config.toml
num_hidden_layers = 17
n_experts = 128
d_expert = 32
rope_theta = 10000.0
rope_fraction = 1.0
tie_word_embeddings = true
schedule = "wsd"
final_lr_fraction = 0.1
doc_mask = true
Below are experts of layer 3 (counted from 0) of a mixture-of-experts language model. Rows are named router (the router's row for the expert), down (a neuron's output weights, with its number) and show model dimensions 0-127. Each number is 50 + 12 x the weight over its row's rms, rounded and kept within 0 to 99.
After each expert's rows: "comes before" lists some tokens at least twice as common just after its tokens as in all text. This comes from a sample of Wikipedia text that the model never trained on. Tokens count by the router's weight.

# expert 78
router:51 49 62 46 51 43 65 57 28 68 42 44 45 58 42 65 67 35 59 61 51 26 71 41 41 54 45 50 40 47 58 45 44 57 60 43 41 33 53 61 68 33 35 52 50 52 46 25 68 30 54 40 27 42 47 24 64 75 63 28 48 36 48 53 38 54 43 37 55 62 62 39 62 60 38 46 53 38 43 67 46 60 43 47 34 53 47 25 67 44 49 52 27 45 61 60 68 43 50 73 41 56 62 42 72 49 48 45 72 59 77 51 43 54 49 61 60 41 59 31 58 55 56 57 41 74 53 47
down1:60 35 52 53 71 40 44 68 44 61 57 55 42 59 54 33 61 49 61 31 54 42 57 53 36 46 66 64 47 58 46 65 53 38 50 54 64 61 51 59 42 38 64 47 64 45 48 37 61 61 61 38 50 30 47 44 59 64 65 39 18 32 44 46 48 41 38 44 62 56 31 39 56 58 45 54 63 55 29 43 62 73 46 70 26 54 41 60 65 36 37 18 54 61 67 65 48 43 53 37 48 47 76 51 53 52 45 67 59 51 30 44 38 68 31 51 59 39 60 52 74 52 48 35 57 70 72 52
comes before: "-", " a", "m", "v", "vel", "g"

# expert 40
router:72 75 51 63 66 32 40 45 60 42 58 64 69 47 44 46 76 62 65 55 58 64 56 54 47 52 64 58 59 68 56 36 39 73 37 47 47 35 59 32 56 67 47 37 62 57 42 44 35 41 32 44 35 62 47 24 30 46 45 54 58 44 76 62 44 42 59 65 47 47 48 50 57 53 71 28 76 46 79 39 38 52 49 62 38 62 47 50 76 52 56 47 57 26 51 51 53 40 34 63 26 47 43 50 45 40 66 41 61 59 36 63 52 52 45 64 48 51 57 46 44 31 48 48 51 48 53 50
down2:40 39 56 50 55 51 55 48 45 27 48 52 47 61 61 62 56 45 60 47 50 46 26 55 41 50 45 62 50 47 37 42 49 78 59 45 38 65 25 47 55 60 50 47 45 78 75 67 58 60 47 39 54 54 07 50 61 67 32 42 55 57 38 56 51 71 63 61 51 45 44 27 38 49 36 54 64 54 38 48 57 38 64 38 53 58 56 58 50 24 44 62 43 60 58 44 60 54 33 24 38 40 38 59 42 36 53 63 73 50 44 69 54 47 74 51 44 73 29 53 47 43 39 42 53 53 52 65
comes before: " |", ".", ",", "–", ")", "%"

# expert 111
router:73 59 48 38 64 55 71 44 66 40 46 67 59 53 42 40 47 69 27 64 49 64 52 26 62 45 58 38 51 66 47 44 54 51 60 56 82 61 49 50 39 38 48 32 43 45 47 41 34 51 42 40 54 73 51 68 51 64 34 49 44 69 45 53 42 59 47 39 53 49 56 36 42 47 68 40 58 48 67 43 46 55 43 64 43 47 47 52 72 56 73 43 74 30 59 40 28 68 42 46 29 55 37 41 62 49 63 55 47 52 50 60 48 60 26 50 51 36 50 67 58 28 22 60 47 32 63 53
down1:48 66 52 58 38 46 48 38 52 37 60 58 45 33 72 57 50 62 38 59 39 60 62 32 42 42 45 52 41 53 54 64 34 38 63 27 68 46 56 55 56 42 54 71 58 82 38 63 40 55 62 59 37 61 47 44 58 64 45 49 28 62 51 50 71 41 86 62 41 55 55 42 40 48 50 50 28 53 64 45 41 52 55 55 36 50 35 28 72 44 42 69 55 36 68 61 57 43 42 33 55 62 52 67 53 55 49 47 27 72 33 43 37 50 45 41 52 60 62 58 22 65 35 44 44 58 40 52
comes before: " |", "–", ".", ",", ";", ")"

# expert 71
router:54 72 54 42 48 62 39 38 59 46 46 35 47 53 45 31 53 52 66 38 42 34 42 66 23 56 71 61 42 30 40 36 39 57 57 39 67 57 61 44 35 34 33 34 61 57 34 49 37 43 54 35 68 55 54 64 27 50 56 47 71 55 40 60 43 44 54 35 54 56 74 61 54 60 34 49 65 28 82 41 45 33 54 51 54 54 61 58 45 51 54 48 65 56 64 52 66 38 60 53 59 33 50 36 57 54 65 45 48 42 44 59 42 69 47 43 26 42 53 48 54 30 40 32 72 38 34 36
down1:52 56 57 49 50 58 39 42 41 42 24 58 39 53 47 41 63 54 60 39 41 61 41 61 20 53 68 35 49 34 25 65 50 49 58 53 54 44 58 49 22 28 53 45 58 62 47 42 58 49 63 50 71 43 43 62 48 62 42 19 60 44 23 60 39 37 36 45 57 55 69 24 39 67 41 57 44 50 85 52 49 40 57 54 57 51 54 57 57 61 46 52 66 49 70 46 69 40 54 51 47 30 42 48 35 27 69 60 49 45 47 57 33 50 69 47 49 38 53 49 35 36 61 47 39 32 38 43
comes before: " |", "–", ",", ".", ";", ")"

# expert 109
router:35 38 55 54 61 40 36 37 59 74 55 47 54 55 52 32 43 37 66 48 68 43 39 63 54 35 56 34 30 46 55 76 44 67 48 22 51 52 51 38 35 51 48 54 69 55 52 63 47 59 35 60 36 59 45 43 32 42 61 55 59 50 36 62 67 36 41 34 43 61 30 52 54 46 41 51 24 65 27 38 34 59 46 59 63 33 45 42 57 60 52 61 43 58 45 71 36 48 66 49 48 60 50 44 42 73 45 55 60 43 39 24 59 59 44 37 46 23 66 55 56 55 49 76 41 33 59 64
down1:49 36 54 52 69 42 80 57 51 60 67 63 49 59 56 47 47 37 72 61 34 46 54 55 49 26 60 55 64 56 50 39 58 50 61 54 67 58 41 40 49 44 53 43 60 51 38 29 38 51 43 42 46 46 55 52 45 34 30 34 56 63 49 48 41 51 74 30 78 67 55 45 63 42 51 36 59 21 65 59 63 60 47 45 33 46 21 37 50 54 58 62 57 51 63 56 44 43 69 44 18 67 60 45 48 56 48 49 63 37 61 42 48 42 59 44 43 35 40 48 58 45 77 66 37 29 39 66
comes before: " ", " and", " S", " D", " N", " M"

# expert 9
router:49 41 59 54 57 60 62 52 32 39 54 64 65 44 57 43 58 46 52 56 39 74 43 52 54 54 49 38 60 56 61 40 46 55 53 43 58 53 59 23 46 65 43 27 42 56 42 48 80 43 57 29 48 53 57 46 38 40 59 26 21 59 45 37 43 54 57 60 51 40 47 46 52 68 48 54 52 33 89 55 45 56 63 66 45 45 43 60 50 69 42 43 68 43 42 65 42 69 66 51 56 50 62 45 55 62 67 53 55 33 30 40 38 57 34 42 39 54 16 44 42 49 30 34 34 29 64 49
down3:67 55 56 63 57 51 23 85 62 43 35 38 47 67 60 35 29 49 51 36 53 49 55 69 56 56 57 68 84 40 31 60 38 48 50 68 63 35 56 52 56 50 30 51 41 41 69 39 66 58 47 75 41 61 45 45 49 63 38 59 63 31 67 41 42 53 62 58 44 48 77 50 43 36 60 52 40 71 27 42 51 47 54 30 43 46 46 59 49 45 76 65 35 45 41 45 55 50 41 54 50 54 52 50 50 48 53 60 46 66 70 45 40 49 43 69 55 47 40 52 22 39 49 69 43 50 54 49
comes before: " |", "–", ".", ",", ";", ")"

# expert 10
router:47 55 65 59 53 45 55 28 43 29 61 72 55 64 67 47 66 35 43 57 46 54 42 54 66 70 64 54 35 48 56 43 44 28 56 35 60 41 50 52 39 39 43 82 47 57 48 50 40 46 63 44 59 50 51 43 56 47 65 36 68 69 37 61 32 56 69 26 29 71 30 43 48 52 52 63 30 55 47 74 60 36 66 53 51 76 23 74 54 70 56 59 44 63 49 57 43 39 43 38 41 53 54 28 51 51 70 35 38 68 49 50 44 45 58 47 44 45 54 46 47 56 66 57 57 50 43 43
down6:36 43 66 47 55 40 47 40 35 42 57 48 45 44 47 52 31 40 47 72 60 48 40 61 39 52 56 51 51 40 56 54 57 37 39 41 70 24 56 49 43 58 32 63 39 66 53 31 58 44 42 39 65 74 28 58 46 40 63 51 60 49 35 48 41 65 36 32 46 55 59 38 43 41 35 38 25 53 55 38 54 31 41 65 40 63 47 24 50 64 64 55 36 57 42 26 48 61 60 53 61 58 38 64 48 44 58 47 42 64 45 44 54 52 64 26 55 59 75 64 33 58 34 60 59 77 75 39
comes before: " the", " The", " a", " He", " In", " It"

# expert 112
router:45 46 55 47 64 32 51 54 39 72 51 41 55 61 55 23 32 48 52 52 40 63 49 66 49 68 57 30 49 66 56 45 20 65 64 56 63 53 69 58 52 39 26 49 44 64 52 63 36 47 73 44 63 62 43 31 46 62 39 60 62 52 67 44 55 32 56 27 46 59 55 57 37 57 44 60 42 55 40 49 40 42 31 35 39 58 64 51 31 59 55 62 40 37 26 71 71 34 58 46 34 47 49 60 38 54 58 41 46 72 62 45 65 56 45 58 69 45 70 38 45 63 32 45 36 43 55 44
down1:36 43 47 56 46 41 33 00 49 54 49 32 44 47 43 46 71 49 45 66 55 49 63 51 41 50 62 38 65 46 46 40 42 41 65 62 37 52 60 83 57 48 39 39 55 63 30 43 57 46 27 36 75 67 38 56 36 56 61 55 49 42 30 50 42 56 46 45 43 49 47 44 52 56 44 56 25 62 51 52 66 28 55 47 46 49 37 48 52 64 53 57 39 50 76 43 46 52 35 55 51 58 46 41 36 61 48 45 74 49 45 49 71 57 48 54 47 54 28 39 50 61 34 56 47 68 43 63
comes before: " ", " —", " S", " D", " N", " M"

# expert 108
router:55 52 48 47 58 49 63 22 50 50 55 59 51 51 52 56 58 40 49 36 23 57 44 49 34 54 49 60 49 67 48 44 26 65 79 25 58 51 53 46 61 71 69 44 38 50 34 36 81 33 55 20 55 69 56 38 47 42 53 60 63 26 38 33 51 50 50 48 60 47 61 74 70 64 61 42 54 50 68 52 36 57 55 62 42 40 50 63 50 44 48 75 66 31 26 55 59 39 47 64 41 55 52 42 64 48 39 53 41 45 52 72 58 64 44 63 41 38 40 50 59 52 37 48 60 48 51 54
down1:38 67 52 34 69 62 46 39 45 60 53 44 41 58 78 58 42 57 27 30 67 41 43 38 30 63 64 62 70 52 38 38 56 40 40 43 80 60 51 53 46 49 37 53 51 34 45 38 39 42 49 31 47 46 57 46 37 45 54 35 87 29 56 54 60 70 72 46 46 50 67 75 57 57 32 52 44 38 79 58 44 72 57 56 47 31 55 55 47 50 59 49 49 37 38 38 55 39 45 52 36 51 47 56 63 48 42 61 67 51 66 62 40 48 53 58 35 56 40 50 66 38 37 49 56 46 46 66
comes before: " |", ",", ".", "–", " (", ")"

# expert 43
router:35 39 41 58 50 68 48 27 53 38 43 36 33 52 53 31 49 34 37 72 64 34 61 60 37 36 39 56 44 28 48 43 75 38 61 55 58 41 44 67 55 38 52 57 63 48 36 45 56 38 33 40 49 58 37 51 32 56 64 54 64 55 51 89 44 50 46 48 53 43 53 53 65 33 50 51 33 65 38 57 64 65 37 42 59 45 50 58 66 47 30 53 44 52 37 66 39 31 55 56 60 32 55 53 44 49 38 28 42 51 64 57 31 55 47 65 51 80 56 31 50 44 39 62 57 33 35 38
down3:63 54 38 53 42 49 61 75 52 39 41 22 44 49 51 47 34 68 32 41 61 44 49 64 52 63 39 57 27 46 57 59 60 41 48 59 79 38 39 19 61 45 29 67 61 58 49 65 50 43 67 72 46 22 61 62 58 63 63 31 24 33 50 25 38 46 32 61 47 56 60 48 53 49 34 37 69 52 38 60 51 58 57 56 43 44 47 46 63 68 36 39 35 50 54 50 47 49 42 51 42 52 44 50 41 46 34 43 47 30 42 62 58 35 64 44 49 60 57 53 52 46 65 56 72 37 41 61
comes before: "|", " The", "==", "The", " He", " In"

# expert 59
router:44 65 47 47 48 57 39 35 51 49 48 35 49 45 31 50 60 59 48 51 71 50 58 62 35 59 37 39 62 49 67 40 41 47 54 36 44 56 49 60 66 35 66 51 57 56 45 68 54 56 43 55 42 34 45 63 34 21 48 36 40 56 48 61 65 52 37 38 58 61 42 75 35 79 33 49 43 38 82 35 55 22 61 56 62 42 32 36 61 40 60 42 55 63 39 55 36 22 57 45 49 48 37 42 47 39 37 49 47 30 36 41 55 52 26 67 61 38 33 38 52 33 45 54 39 38 36 36
down4:52 70 47 32 38 56 87 22 64 72 43 44 40 59 56 62 42 60 31 55 52 80 39 60 56 45 51 25 45 48 60 50 45 46 52 56 42 42 56 52 46 62 63 53 44 30 49 34 61 70 47 48 47 49 50 77 53 45 68 61 58 52 47 55 42 49 61 51 43 62 59 42 38 57 52 46 63 68 29 29 67 34 60 50 52 39 60 66 30 78 51 48 51 50 61 45 41 59 66 58 50 51 49 39 50 47 57 55 39 46 55 52 55 54 50 42 42 50 52 52 41 97 65 52 63 55 43 66
comes before: "|", "-", " |", " The", "–", "|---|---|---|---"

# expert 120
router:62 51 39 46 43 44 36 36 74 61 53 40 49 31 49 50 64 36 49 45 58 41 34 40 75 62 61 56 55 36 68 26 84 60 48 40 61 48 39 57 52 55 35 56 53 49 65 47 37 59 63 53 50 55 48 54 68 58 65 39 42 34 66 41 39 71 53 72 58 60 47 42 51 48 56 46 06 47 59 57 53 54 59 48 54 56 58 55 42 45 36 67 65 33 53 69 35 50 53 70 48 48 60 54 53 52 54 39 54 73 71 34 62 52 54 54 65 51 59 60 36 52 44 62 38 65 31 30
down1:61 46 55 46 41 26 71 16 37 58 66 60 45 74 75 40 35 55 47 53 54 65 50 64 33 53 41 56 56 44 61 45 64 65 32 45 53 65 45 44 35 54 31 41 65 54 43 51 42 41 54 53 50 23 56 76 37 60 50 37 48 58 68 45 45 38 60 43 79 40 37 60 38 55 57 59 43 54 45 69 42 38 55 50 58 57 55 50 28 56 40 59 64 62 40 32 32 55 50 45 57 57 41 70 51 73 37 44 53 49 50 55 32 59 38 38 62 48 36 31 66 47 37 46 58 45 51 28
comes before: "-", " the", "==", "The", "===", "In"